config.toml
d_expert = 272
router_score = "sigmoid"
balance_loss = 0.000423
max_steps = 4902
Below are experts of layer 4 (counted from 0) of a mixture-of-experts language model. Rows are named router (the router's row for the expert), up (a neuron's input weights, with its number), down (a neuron's output weights, with its number) and show model dimensions 80-159. Each number is 128 + 24 x the weight over its row's rms, rounded and kept within 0 to 255. Numbers have three digits each.
Before each expert's rows: "comes after" lists some tokens at least twice as common just before its tokens as in all text; "mostly gets" lists some tokens that are sent to it at least half of the time. This comes from a sample of Wikipedia text that the model never trained on. Tokens count by the router's weight.

# expert 20
comes after: "\n", ".", "==", " ==", "===", " ==="
mostly gets: "\".", ".\"", ").", " ===", "...", "."
router:128107134171147119132155118150109145094126084101092143105122153114149119103170132158117150143106090116089105128129151139127083131125106096133105152138098150094123103115107101154118124116138158078163093117132139121105129094113089108161137096
up4:116115165140150133136116095149126121171087078132114135104125131161122156160148134079100153113127147135117105123088145134124125107082147108129134108165115095119118114140157110110102144115172133102151168132101122101148137168125120135156146115
down4:120142113118088130139076171114085103119152161130093162106125147103112132089114154119114132154122100156111182145134161132128089135091134129147135124135125141143106135104089172153130081135127139147110164107098133125125127129173129167113098120
up5:121170159166124118116110117139113124123170144105152129141133147085121117184130143152130116128118116112133133136148154149123145141109128125149102143147102125168119117151130126129147147121132128117179126112118134104107092151167113146171159180
down5:146116155135150112133111105134146131119123139099142132104123130108087052115150092171113142138119110123106110121137100107093112193152144132137123168099120149165121111114132188124124161114139105152155150114137123149141108123126104112148143146
up6:149063158155131145128093152103098091068116117131155140150084105111109145113098133113154094113174100101154136134110147145145121129131120121116131085144147102118136097141136091142106167137108169137121084152103125104154095173090144124141118132
down6:125163137124127151115151113129108143149127097169148135139142143104144136173122161142106087116128107144157121135146148119139135104162125109123138108153121154107183142175159091119167138138134140122143144178143129099121097135123161143155105154
up7:147088155114155103134125138120155143100125107136106098101148147117111050120133138104137101092155142121115123143148126097108112101114150118112098159121119112117124108153111146101101100132121162114134141159138125169115118152086128148119123152
down7:118160130116161159087124149149147161120137109137120099170124135113130159121111144112119134134127111124161120114125160125127116130101158131127126149137137150158139150188123140135094161099119168139064093120171154165083141149147115120102136148
up8:097101134125133166126127114159134108132132111108107157126180149096153117124134071101119149079136098124120108111138111176135134087161185107106116120146056096129143118169119126149085103128128108132095129110122086109102100113128118103175136124
down8:108100145111104079143101100084109082192110110181106136134117106160152136138131069169089124140109133148127140125151130144166118133114133160131137128090155133137134114115137138152155133139155078110120181127173122083108143149083154150119182084
up9:143106118132148138174132136139122113139154118105092126141121111099093148042139146098144074133129127130160124103146089137131137177131086160133138090107129148091117125105114144097079099167165088100115137090139119127115162169068189122104113097
down9:135119115168122107110110137145123145118108130130128156127174130047134174119140090118143110112122141140135125139121119127120057134128186140122123134144119137099118112147107137078143151114142105114134106113132144146154137101154110124122144111
up10:104144081149124165121128122114120132152111131123162104145111163141138132116122123121118135126110141129165156164192150129138107114164079168122133124149119093121140145152148134155104144153132119161121090158102176109140065138108098104118147089
down10:118189129136132141054168108108075110142158125151116139111103147119138108163139129149115077151161113126115126120129133153105133143170142102129142121128138145132172101151145173093157160146127133114142119140148120127135126116086110107152145178
up11:148086096139156105093116136128134114128134107098115130120070126126095108120122115091145132144161132102129153104120101174139108110083145143168109139137137126127076101128164129104120143113118129148162142120111153115143153145098138090114116157
down11:137159100158111112133140142086181102138141148124157105147102143088101124092152135149134149101080164137177112144133112146100139108109134148106160154122133139142137123104109122107171114109140165149107137141123118148115160100126100149097122161
up12:105114116107152108120137109090099139121141154152165164117144117117111077100130153140164123085121154120124115127078178087116140145081114128122104161144119103148153186147134095149087128177112160138085107127123163150149135111076155129132129139
down12:137128123135148140188118157127149112153110092148110063128116097154108101119144139130107162147118058091132102135096158169153137088129167160152148143156107095107098096157140137142114132092113099146191178107121100106128127110148147128119093141
up13:105094146124148141129136071126112128168131173180137119159155125118113147172103154112139139145149154168100128126133152122163087112157103091140109060110093160084139137125105113136119136107123134070113159112162142089156135132116129099176126141
down13:140124126135133120151131114139131116116119084152130105109097123104127165134111149147148142115145192136120114138143120119162116128126146150115169182141096174142151117104149117114099097163108146151123134123149160130080109094121143119126165111
up14:154137085116129139124129110142124122113092108136150176123119152111141139158139139141090114085103116093106149123115085168093114146143168105164126108103151077115131119111165093151136144136168141150094126168124143150131096130098126173132114142
down14:129116179122108115152122142140119155139147126117125108151128132169163146128145126121113101074153104153155154130136091144106152105130135090112152075120104104137122116090148137163153121091127109176144131125134156129167138154118131112102148069
up15:113102129120111105142122112104128114132158160106155109142156163086166093099102121099128114103159136128128108133150112128144136154137139116132104107116068105125123154143105103146135114109104149110144066102098140114111145162160149128111092121
down15:148185106148115118120139122163105121144101104141159181099108128140166103138167121139193102144147085094085142156176097137094126146193125105097137138117148120150124145125132134106136147122111117126123147130135135100152198121118127152111099143
up16:122148096098147114085115132104133137146079124167160125137129155134137129168123121066121086157100142119120136149117156128144122130121085142117101104094098143166132121146143109154157100126122150098154111161121137131114092118143135131108100093
down16:147106130184105107117138128127144123094117139162136126110158139126118126147105133112142153145073067101149159137129136122125116119106126154126138118136104147141129110093172117112132167113151137126133109177110108120142096127140113131126129128
up17:148157178165128117148096140155090099117121111182141110161183122139120166119114110092112141133134135113143127182086118120098096114118135142103128104116087140101075107168158121117095132166127097080153140140147079136150167126126133158121143151
down17:069131114147079101142123152164124179142140106116119118128112128167114153118144110110160125110107133149176122164129090120138124149113098150115084121161128127132151140152156091126108143112126094130194103121093145138146109107131109123117104076
up18:154148131140151123139133138130122152143148116086110100138139114146095141144121103114083152139149105104149109121141161129112138158157153123134123110142101103136139136141120137166099113085153121119161085134085121118100149124141136103132118172
down18:143128169085098183178114107152110114119130156175129102123136139124114171119132072142159110130104122149126113122080132095155099130100151134137106128121054089114111142140117120063161140122147130156116143133110118162103165136133178141138117100
up19:163108084116131134126093131109170119126163129112137136151146126130147135133128143134146105114110128084182161132168150115145139166125087147140132098131142131148095146133137067153146104077131160145135117120109088145182108123146160098110094149
down19:126167081132121081096188137161115106149153097139087167136130126128142108091185120099135139108112133122119118125123146119116090117180129131170162143115126125117107129134163084127132134127152113161092120108120185132147137134167094158116146132
up20:110133188144136158072127140138143106221091172120117109115154122146139149110112155124110169099119153121099152097130156120124112145101127101089140137113104063100130160137113105191147169102126122127120100150125145129131101098089142138126121134
down20:175100150111110106154083096165155125118136146118132127127148125148128135113106108127162145124159112130125132124155168150153106133132151136150142118166207118132140152129096104085114099171151125098134138091137082136145119131110126119113139148
up21:134148135080083176124119106138116131115159137097106124141129106167144137116121096140146106128152147130119119096138102127122096123116130136075103153140130148130107111160138129148129076120098152143106110113064143127199119186175092077114118096
down21:120126128129152135138113102117150107148112141126126144136129129070171150104138114128181115114153136120175167135137131165125120152159130099144110125100174170133071186138118129150083116158119122141123125116151115103151138147131138132143123110
up22:126093148116126113117112102133103104145131143144147116124177103098108115146143134126124132163129154145198148159122102146121140106144134117109120131132145119127127104123118094148130125160138129154099133133132150107124087135111119105121123121
down22:118127145115129137143108118136131163127161122104185138127119095144103158128099115104127093132108155111109148150162163143131146132059144131157118117126160127138134108146108153122172168107139124171133144166096195141145122143128114121070087140
up23:121133133110112128111118149129119117108158132160163108120119129086118128107079110156133135133102125153113107164160117130159148153142140152146155069112069149137096160102110130117074161136136147076130143145148137128131139140130144119140106118
down23:125100106128159157139093125117127117127104120107121133130155160152137109138129139092169137138137139156076171177128153094101158124135131122112085099130102111121138150134154108075123137123090135109106117152138125115082137084159135119147169083
up24:117132126137145142146129140149142091124152108143118107128100121129138105107141145130132126135095157100126153121103122179109127123067115143117124091109108132113142088145127107153107138067139126104135150148134135137128162135151123114169128098
down24:173150129134128082174104147133150157112152121118125124087172128165161128134169092130113119162116168116120124163089127129149094106115132168111096134130133125086155160151166105163162125170160186144116119134088147112101129118158117158103101137
up25:135102136111135107131146132123123107153097129147129174147141128136139150155135084142104126131126113119129132112145148140124124124118098119160117109138103127111111141132140133116121110136130143139130119141167136099148121214125117115099097079
down25:136154117135113160113127121105136120075165149114140129092111082081114127136138092127121134108158116170121118090122142137101121130098103145126119112136111097156119163116108078072111082094138129146150172122139159150120088142116140084166138098
up26:096125075120137098106127102174139144110127150122140113144132128136079132140133135121151142149163134128087146106169104165105128147161125108117140117158120114130142112121124111101122117125152126143112135093106144113129127097088132127073112131
down26:127095142147087112130162133153166115105132141178164090134164107141133135102130125130136121125123161146156093122138149103116160129163162135119078109128118126075132131118157166115093125168096193119134136122112134153148131135139136117125105115
up27:186142097141180179138111144135145141076116089160152087123141133142122140147128152111132153155106108138137130122090141145104117178074118148088131082158126111123127113099137105103150128147150135115138084137154102076164126138105099137105078145
down27:114115090088114122141131178143126158142134086121114085132076126140120175100120160126178119168184136124145159206104142173188126091123132124124114170145139099114076110153142120146088125141162107129141185124095106108107140135148113133140095129
up28:137111112109134144161106124133114117146175119153136096128104120129130132140108068156135142157135098172120107124052078118146111135142137123169133188109067129159157088149116128129164145091123111127111114182161144120176108151102151093094108114
down28:066150119143137105123182139146104135161136135154134151118135130152180139134147090156132138133120167142125141149059154203140122124083137109148163163116119122138139123122151095106124122116122114148118158148129133139164107166173113101170188096
up29:111146138122092107140138136133125147085093149150111156104103148162137111151118111137121136092122121110098140114152098145138106096111112095063111111120100136112138148204126152118132077131148155144133093103081177113147151150092121113110126122
down29:109115119100134103165125129098121136112126138171170097121149119121102117107098154140145133166125133122184117145145154143127112116128142111142136105178143152139181113177110153160086141124146156178171136091119133131137146125122114113128134109
up30:167107133148082150117147113131107148139134155143132111114071150098145118119131147144130089101115087164099188139139106125155119125110105127118098139145127135133127135147136142114151092087107158124165088101126145152157150147129123120105139146
down30:133086138119108136132087111100117132117118137127160151160127127085118144101134123171102141122148133120121110128133158102120146127134139145159148099090149093131137108099158138129082122099103096153120124152169154154163124102110129131111155149
up31:168139145101110117153135110112110124099141116135136132080171130130131103137129117143163114176146101112093138113139129159134135115078110127133135089095131149101109115138152150129099126146162121133133112125105140100134160140121077087106076115
down31:139125167091133142094171116126119155102128117103137094201137140131159116138115120140138120157123144120116128167128099120122126141141106133129096120156141145102138136177125133157100084113104169126184130080105151141136094140130114142145101146
up32:171118139128168146135113165143113144109135145134126141111169170122120154147134105100092129136139115112176149157163102148137115110099112122152140134149173104145124119121111100108152112118158128120118128145158126138155155117104139146105122105
down32:094129128145141114142151122115154129146130147093116121113154092156131141132125131170113131125167136124117120126108083094142170067123140120159137133163182155132127159116104157095126104110161125132134132159151129174089107162069113125141123118
up33:105122086099146163079152096188116150136127096130135110120129122168083115160127120130125141105106152134201161132141144151147123127133128151152122162115109153121133117127100122133142126113132179130123151071118163121076114132144115128154147108
down33:114112109095123124149162132148128109145104124140152120112149102095125152122133138138149099106123155084169153106125132185130141112078103104164120168120123154147076088112124105146108173143152114099110078181085121125149119136109154118085131130
up34:102155105113109101110132091078087115159179100126142068142126078129140100081150123125168134165139160129126106129116143158163161134115109106162119128179152116098133134120114174097143111173125139093157106154120137108166115154064100150106119120
down34:167094106122120127127129195097153130122163140139151166105114129151125133127130156139153121092110157133167155124127086144085133133106180128133159116125116123141127072065106124107099123062091080120147171143135110097111097117121143097144147137
up35:117152151133127160138147129135150159135124109157148173124114094139113157089141106057134107139155150144118096138112098138145158104059123129069157123135127146130119094104116130126079107118102133125093125106117137154157127175118159115098137128
down35:094129139122131129116117128131122136155119126118157102136169138110131145101105158092148129170144113108132152118159127130147133126124111129119143112116135131172159079136126097098141092147114147127177116160151161110106129122175133107135149080
up36:072145131123111129129126104110125150119121096123092103141127126128095121135129136138090120119116130122086128086112124098111131139120139106136092104146133167088101125103142122135089149142117104135127097134126185128100166147143131111151130184
down36:150109123081141149147130145160163139158162129168166121133151119111123121102100134127159141121133124151160132127100132166203119077159103158117117122135114112118097165092134140104139142113121110136126126125133138165132139156136137150141113150
up37:128131088079118133104137100102108143089137102130126158120113097111090132113082095088109130112121074163140145131134137111134112148115112095158123145114097145146111138119134153111105130139126102167103112117132135128170120100123141112121159085
down37:163129085129131106129167145124114106154173104122122135109106104144115127181129136126115118114095120149124112175164138098134148152114103135124083122112074104080174106111075087162147095151087135136120129156149114121102104124133110147136131086
up38:091141141124124164105103108128100143104157126147141147132136105101120107139144151153125160112148164125083080092143134139125098113085131131125095136123123129130177108128124104120122140067147154129101137137138123163157118135151053149124120121
down38:147092148129115082144132135109128128156100148111145109108120141190060135126180130107118122104113140163173112160132144108102138137114108132115096101163142087104127138161151130119089134139114096154104145098107148108103104119119140140108108090
up39:155125147118091127129139158163126115113125149159181152106125117117140132108131127134101090171094142130152143142145162135085128136154123135152104090123110123096117157134151112167160084140146132087117127146129143123131171142085124111143129110
down39:096122164154142127156135188147125127138163146146135129100099127117112132145132133118149131108123146121167111139121123146166155111107052121076150133112117108130123119119088162155118120122092102145119110104125113118157118131131177118137101121
up40:121132102139084134090118134095110115134151165117168176181190124100139092132142154147128168077119122106145104123150133113135109075094166131130117147133095137121194169119088133127065113145121121107137155130092146098143138133085123131100146146
down40:127125112103155108123131122138160152128146148071139106132123097125104159144101138126163142109101189136155126136156123132138127154119106156166082108116141097103130154115108126115103079085159135143128111121122135138094131119137125063102126164
up41:167157145082141130165169123110152121066156124166134146114150130125112120132169142123080134108088119105137189148098097109119149116122094095087101124150139147119128131094147131158085122183130167128112126143144129119132117150113161114095106108
down41:112096122130103119170084129128136108107093147172143110144130117138066115125109099111116143140097125132128094087091150140109124122100164169101102122137115129182116147131107123096163122100149144084120116111113143123174127135125129100148139144
up42:105163091051076085106155155141125069086135119156139119114126118136123110153121124118118111147106155151143161123125113102146144115133161128133165124144134091129147147147135105130138133074155090113197142121129134143108092155092164075111084112
down42:132080113113145137166144163106185099151077123142160093137108144153128080133105145069115121178136165134112115106170132119153158105066157118117163074103091137116102129081096137137130128094116118141123130124112088152123139100153152148153110157
up43:128148127125143161117104092155112113138126136159129167123138152121133156130112133130162157130101165154147121173115131146096158146073152141118156140153097084052116081146098153120153126100167120146117108078119110110122167121084125130096109128
down43:097124085113171104135110156115149150135127148183156120106115115133137149117094082123164175177135149102096142105121098103105112197131146103080152120104143120156118089124141102109121151110102127100153118122153104150131161150145141122119142132
up44:091133149128161130125127110106107114130118148148149123154151089070097149112110144130148101122104126126160142100059148163130128091115125119128176107131135108116127148112151081159094114071095144100144105117168135134128120127125141118161145130
down44:149126145130130146108140145104122120113124108150131118087146098106133079166118097147167145132129116088082148111115126139171139173169130133127142128132089139149126094165115147128131148130171121146119126117125142136126131122116129105137141100
up45:153144140128099158117124117102117150156129113115129127143156112134118109151100105144120149107158151141137149133110119134138128161163171121106071119127103122095121110118118120094156131087113130137118100130094126154101123146131126096129139122
down45:161120145135113125115071124109093086140138138129139132120098151117119139150088152124160113118146116112076097127124157181131150134138122145148105126143151134110107139168137113093113130116118153150108137127123159134129139130160180125122119101
up46:129143068121127125132097138170065105105139141128138109141157154150119133142098115124130148107150109136138094113062162128157129106111114115112125100100123131103114113150127118132103081145150181113145100155114143116119141124134130136170097128
down46:169121157157106150127123110081121164103122109111118136089147145108080104115149181136156131114148129134147150158104103114146152103110128184096127180128111105116129139105143121110136173127163146163103145085113139164102073152129126148111133097
up47:088111154115122147132123083151109097132149121127137126153137110170137118113144119113088182129123147113136135121101152110105074104161139097130130147141109128150169113143130107105127111118151128097153156105154122128141134092117123132119172074
down47:145139116141121117101127164098153180114127145152121127101078128106126110119151118107105132082129158133103126109066095138124110150127125120118134133106095125114101151101124142113136116171154143085128110132115157124119161115105125105123109102
up48:145144147164127156147092091137149139067184146107153087091110138132134106080180102134087142127151111110120131131138144141100107122158106098104106074142160126123131125147135187139134131129132150096103100097129145095173109124131075096089142150
down48:116127129153131139145145152130164148116123105102122123111132159153146118125124111119105116114097124163124118133150125152100148123119122135149133127127113151144096108139167134149145122151130150097175115156134121149147131124144176112145111110
up49:126120132101099146163112147170102109080156147116152174133141130108138145114147102142110123127160125127148148163116148140150133128132147131135136096143140096107095119110116119106120147142135152176188089114128119128174103144102141127130156080
down49:136101135157097138100081127091091153158104174128116085147130113143166175091143129130128110118161167117169126164131143107112135141129131166194162172114123109144120138107135143121119135098128139108132138142159175111126130122102133099121104064
up50:119172145084136139158137143152127187132140135136108141130151147132151149165138147128156118127151171108119112113144130136138141180112092134145113112129110148091082132107124105165123105155133112134149091141115101127130116166112103076115115163
down50:134147139141132104153138084092111071127134145089118105149138171109132139097094139154126143119090169113098147135146116141133135056104174128148154098124121116143104139140131121131150171112138143113132155125117087170112088096162095147122098082
up51:137122114131137130147186123119143121133115090120114129148129166106099133169092118110137094102127117141139125133153137112113080087115139098046103095157107089082112139120163099127123138088105132112146126114151134119127108123135094137090116105
down51:128176141153148134133138157170153155078149096160130135113148127172159174136083142139104113153124115081110137130117119141135097159181127106094150118147142079142148107156105142095136145145123169109156147164161079150107113111172147112119162161
up52:130124136152134145156145132171112137125101180121149123120116114130164151131133134100117115151118140090150123138115133073121128149118118120164110152123101114149147111117113155129106096103105154103155117106093130129107150093133137115123166132
down52:142120106129131086135102152140144113120124121073123135159165099093133106099114163149140121082107101119142105104166075147121134120124145183106075128141151132133146144117153150150153155110183106154123165113106143118138112117104121145134132137
up53:139141142106118144125137128139142139089139124086147083143114148108117120143125100125082127186096155115137121134133114142116112116092115094121130127122115138139140128172114157165125119059083152171134130128165089094137123136109092173090100101
down53:123165130045135156164144143141142124121126137157140088184104134125120130149143151135132165138160107150147124157142087073127085161086119138131150143125124101122164144133110158168085153174183153133123102139121162120105138110102139147135124159
up54:129126116122132085141170087140109142101146185132130128142139169171064135105144065127117131120132161141115141105109132102116087145109127121145186071124121135140177144168165133143110131174076153128141134128121146130143125184110180137113150098
down54:143156158142137100149080167143099143162115157130133133149149154134143159119101068127140112193125114110134147155106145114104113094117150103122144104097109155125159117119103121155144094124124147092127126180158138141142122174130165138119189091
up55:146119149132133157138131133088170145155128140149140121060114166140124158083125107067151160108103138121133136145133167134069149171099139117108109105121154120105066120102145155170138133145108160127097129104115127107131140127123124147126138137
down55:134161109116140174175149104090090149114170103120132131097167080146101128125187111112127153137134150107106168124087117137122113145130085085147146135135111136133133121119118111108133128179109089123168125126098105108195120163127134066111122127
up56:102118137127109149147088123087104175133158171117160147119134156185126135109135119091127130124145116065121123103103152158150153113133101121124121099143055137142151093173113123165092125170116136148104135135116125098141136145116094132141141156
down56:103138080152108152129165159148181138100123152156096152141147108068093101174144134141109151110121117135118153075089154128139100128143137109113147140115130166148118132143130115168151182103152196159095142136076104164119145165153125145119096163
up57:133150152129099146129119127129127127072083107119151150111128141105079149137107092170158153122111123082152131147104111130144130137122145142077149148081113104064093053116156112123143108123127128071135119112132110122142110133112116142096147158
down57:090089137125134104126081132124130140088126165154133106119131090105126109142127087100098110122095087167107134167129144138119128093132109101081186101154159152092100161113117083121137101115158142117106130153117159154156150136154119126093083118
up58:101099106128142125159145114160119146096173159081137124144130173175124167132138172155160149089097120140056096132132138113112130095115163132145106089146119132140135132128129151154137121106172111119114131137121091083137146127088134124089113162
down58:124146064126088144094147117125147139147164171121128117148130139108133143118132141144134120125140139137155162132150128098117168147070156088116103130136094174150153134126124121123128132142152127107180116138093137154101156131147175141135128136
up59:161139156116157141103139161143141140100115101164129133120152136165145155098120139118143116120125142128152102111117165115107102079116161105131131126171171129124081121123129149156132159073100137160156124110129110087145107134126114135102153154
down59:103118108118121134110147128119128119126114099137169118137129140160103102078103126180150109102136096117113137114145136151178135157138116132111123128161121155090164149122128145142167136148171113120121127159085136106121132093187140081105125145
up60:129132144110161111078141132086124103117149150096128144134165139123120077137128143132132144097098183160108140113100143111129108161125088120138116096118093146149116192142155117090128104100136114147086149157127129059141126155117153103107127145
down60:148159141144098133117178117116110136148063128149169158134100143140101128142104127148159134149146074133104121107124086151132113152173131127156160150116134146146181100081121104100171133126121098142169104088142118150156100094139122140105124129
up61:098156132098137122146163147095166113134113145136127138122168151127109138109121078121098096150126094135094080129104105110118121133079186113139136123143081124116103104134163144091156126132112123163109119108110153160104127139138154077139135128
down61:146129142127116136118169112099170118133125159121117110084092135147128136121099100086119126145163151103144150120125153106122173127146142126122101122108130184123107127147130126138127090093118141120073084123118108123114111077152130116068078136
up62:120108130140124114152156133117126135112118112103122152100142118101129123158132134044116148131111152162149157124107141124121116120096130117137106125103072097060140135081136087155112054146102183126150118144148133104124121120066124121103123128
down62:114100124149148129156163113113146114159123125160115122099084090135142138147163140151088152146164138141144157115133110133168148115140117121135110176096155143138125132146096128179161172125116154108109163155124125127118159148118151145132167132
up63:108167106125091138085114107126122085155132108158146091121158153158139148119095093160105158140119122145153107142129128164148077162129119119093075094157176137144126143118150129168107113142160172128080140123098128086155155109147117143077109139
down63:154153150096132092154113145129154102079168127116155112127111136130116187102120146110168113108102138120080103081152138102098161163140119136136108156117149125115137136138116153154198144099147126147155119118112105089118146122126142187152114122
up64:146132089080136144114134137112094140116143117123131094085132163107153146178139151170113115153058144138101120108149120104085107135134122135135107167119111125083134121181101136107102143113144156126118107123117151110112113141147142066143126119
down64:118151130149130128124124145089129173127129132151130140098135150102129137130108100161128158126154099134147109112101129112097097084111103091160177137100144089143174110112122128142098131147153138118148169102093108156123143142096134201168171122
up65:141083140122145127168107110169157101147137079141177148118109132103159110105149127090071094150140147109160116105067140093110089131124158130089072117141093139125118152127129075160156123116135136150124121098125134099150097137140155156126115110
down65:089122095111110112146079116132088155150143107154089118138157108110151078109136146195136148101134055127142111112142105105083095115146098117116148142112147106124169141146128102103082124158097156086114134122106109111151124141136149126143110150
up66:175113132179136111145138117107113088153171101133147094081139117131129171162132124134118109140138108149118170131114141105141138115125137129096097127124130149111155132151118202091129143106132124107118116148127154157128132148165143131155152149
down66:124104177129082147131082116177139105073172104107152115134146120141125145168099110106120093141127118171123139126148136143143088153116136124077157122120112120159175154128108115115111120127148121178127170158116161085104141142156091144117121109
up67:140136094087111055127133127120141133123175143139067177105144106107171112120161115141143115154107103125101149132154099149137139146100145105124105158135093137156118104172086148141148133169170128078144099101148133116140060134106093126069114130
down67:111103147137171133121121097140127083142134111161115138113136102125063141128133137134109175119163101114140152122155115138145076100122123156100133105119119084129102081135094143165145133131143138168122131138119097125132133133169164125138147139
up68:127130113102187131121121117110128145146159104114128168137146141104169122148109107138116113128101129134136114169127119119132156122113106143140129101104108063126148115110103124117140120129117109127175126096148132182138116121078147087127130172
down68:104116123100129132172153132131150096133122142128134117131180137153157118090154115130143121103112087170149092159131086140119141107129128174134130182136129111149124151177145145126147149070151127133102165155104134120092122154115079127101101106
up69:138090150091169138119186098142116192137110124108147143132152098076110147140103139119129149150160125118113152150132084099166112118102093104100145172141096141195142110144148126158096133129096111134125084131105145104140081142111144101145122171
down69:123146111131150151124149112158114147110133168183188152116094136159155110115153147147108138107132125162097076150130177105109136132176129128140094126138153125172136103123101121137116124146120125100107123136138135101141149140117112128108147136
up70:158136115136087127088156151115091137121099124129126154112136152121109171113097117155172124129084192169169112135138155142151130131092177100125124099133082107095129129143118100156102160096107081112120105124095127100148101146105148139118132110
down70:148169142082109139103124115092108125155176130167118137133149104133163179114130093158098130117129105148104151117124122126128142145147163135130078146080173167122096142138127152128134116127066180125091097177153104113121119148124168117135113107
up71:127163157104130145125127158146168142140154103113170113123088093111157155109134110107108176132115085136118081143081149168146152144135135112135130130147138134122127123133155114164124127108145130147106155173106129149128096128088142127123124089
down71:123112106108126130135118136128128128140108148157136140148107162113142130154106091122131129150146165149141106127131131104113144142127139145114133114156105093129132130112096110113111088091136104149150130062154158090203127131166127090132094155
up72:123128104171149157150097114164109172140127123137125149156164122128086182107162174139154157124126118151126131066111149141096104162131146170139108100122132150128132146132140128143106110141119128097142103173119110137155129116111115133064149108
down72:130149162107158092168152171151087125144118158102142142096165115147096125158161120154119169161139134159137105132162139155125136071174162126111093166125112163102153132116142175136111165120143109098129149082144163102097129134131137136114121148
up73:112154106179083123109143124116144141129172100074126107090129091117162151099138103078184107120177128167147075157147127128150140159116139138167191122118118180084159128102108124123098098147119142098129117098119118111114100129093118161094141142
down73:104106119103149114121126148127119097083131163125117130169147185140101122158142132118159068073085124122138118111099138155146155107116132129160174155116087082122080101097105091137084149127115120160144144131108144142126092145123106152136119148
up74:106138128151160153108158137144136099099135127128138146146137128111170157093107158085118158133126116133174160127125146152168115114124140135147143141105066142084120144114093101167144105110153127085136077126147157122156160113085126106128130098
down74:115113151114142172129127168117143126150099114122150123092159157115080098115126108168100110182129147124122110151147103087194094146161113101127124167126109162141123097122121122130137141135074143113132191108101133160091133140134116160102168172
up75:158119125147155139123170159120139117129127141138137104102161119122134125109112121118123130128104133124159173143124125146169135121125136082134142123117177135142131128111135127165109141134117198148149130104160121101104113147062121106078111105
down75:119156165140139182103115118129114146158103130065128147122141128110098144109151161165124128120121129098139121114120115146160111114132131147173146148135106113127103125143173151117152159096130114144127146119130095136122165124107094135114106152
up76:120160108112097134138137074129102102118087137159134191160141139121128117087121144132128107096166108114135131105133137160130109133073130136086151112103145143114129103166125103161091160134109143109145123108160129134091124154135108148123119130
down76:137148131139132108077129108177130140108105119141098100111114091132145161127109172145106110102146116104117117130099160150093107140138086136086159105102167097121129097124147112123170163140160079134085108160076075124091146109152087118105145106
up77:141112157143105138122126093117124103136137113137149187110115126106138132114113164109138122146115152103115089149129134100104141111092130118140129164165132095176164130154124147108121100133135083083142131129120142100164138164093124160132151105
down77:119087126146160110126133109145092116115137107099099154145112121111102098131145101106129156133130121107141125107115126140113102095159166123145101158115151130182120114145157132173148112134096127127120167086171158088162097104079117157142134157
up78:144129052127107108120131117112132123161137097139110116122176150118137084132143133133049155079169095125122098123122134168139117129111131141120133131081140128086103085135118133145119126129166150123129134125148106169117157137099146124131117105
down78:135130118093151116153120142180097150105142139134182114113177107117133117099130151132113141102144117119124132156113129143094125152123159138112089161139122167157138171143111161152162112126164139119151085130099117147118177103142112119078133146
up79:092112120118156166098139076119105107075140137137100167138138126118091117120136141105119119104143153159098142122120152102118075122109175148071128129127146145073137091151164100128105119148092161122146130142112173084161143116118155135086153123
down79:146099151143122090159146138173168094130156192137167128139115116144116122135152119091138153148136136129124150126110131119124148163117102096107127131123156118133138087190153147145110139181155118124157161157133131147175127135140137136181104103
up80:149109126170130106121135134149090126091167106133148127117095147149084092129141101135131126129146106111118112139109097134146130125147137122114144116170121151131091103112119104173158122093145134120106138143072127128142066108134124105108123121
down80:135139143128130168117115103121167139136149172124155124132157120128133089098134143163110166133137121167125082099133129155128182113120176140142094131056145091095140119108138127133177167101144131109127140130107141135133132155118125146119131165
up81:124129124121157101131152145136105097072132114129099132145162168159131156100140129109147112104110109124133172142112184156118150138099158102175145106140103091109067136134148105143087128127146096167150091134127172136119127141141141092134139136
down81:114106119138145118172167138091152144088142137130149096111148150142166126146154129118150090119174167112126138116129140174146140159099099102120152160156136148141149133127109128170143104135148143117149114151127130133116141124104128080143098168
up82:124148147159143122173127176156139115139128115140083150156130106187118124154127120099120149137130168111137159136155164112105129148150115147131122139136130134061113105104086093145080150085155131121137139097141123134100115101112078144137113119
down82:123087119167097126177060109135140107144146116078104130116144120129119119115132115131136158133123171080151140137097146151145113117117097149125125128126120174112144125096119133123123107162169090115130128123074098142110141130092178100118124150
up83:144102135138133129144135096147098129156071122130153127139121143181134116161150125129141128127150182177140101093109149088093175100127152129106142164136133140118104147123127116097107136115135152131163117113130128126104156161085135122105064153
down83:061168163122113136113123132085142087116103115125136117130136113120097160101109154177143160136109103124146129125122149108095120121122112132154154133126147089159111095144106130142124148124111136153111124106167144119188113126109129098142145153
up84:113138104167154113163104133099135129142129084093158122142115148131128106097107101147140145127169116107199120096148129103118093157113149115155136102181096118172174131168086090112139109105103117144119136105156142133140136137128135130150124128
down84:091141134157149105143076108141092118129105069169120131132128158131173073118123122142116075070123131114119106156120067124151127189124161125152151146128156164142146140117158116135142159139089104163123136140089154105120132115091098116093153105
up85:105136137131134127123141126091154125148104163114152082118162140122092102090112124163143143152152137151155139092094122099092107143164129088140112121086133112178123150145131102108170138135137097142099147125120131127108121156101152120138124087
down85:106142108110138101177122147090116162171079136143122150167103114095151126096169153087161077107136087114130113127184124121171116117134121137135130136130105152096143140102136076129120169101152134169147121150130115163129117154110095126132112114
up86:132096119099107126125115136166086076130115152115119149129136161100152099177085125083133136138133130120111147139120154143162097142101130117143121174187155121169118166158140145106133120113144149123167100094101116102125103149126089120113081125
down86:136130120157140179146157182139137112173160132144149119155151106155147153097134136135139134141104125118139137142117135143068128103154163134160112120150135130165143112145097125131098094116117092131103167150137105077117146150133154147140129131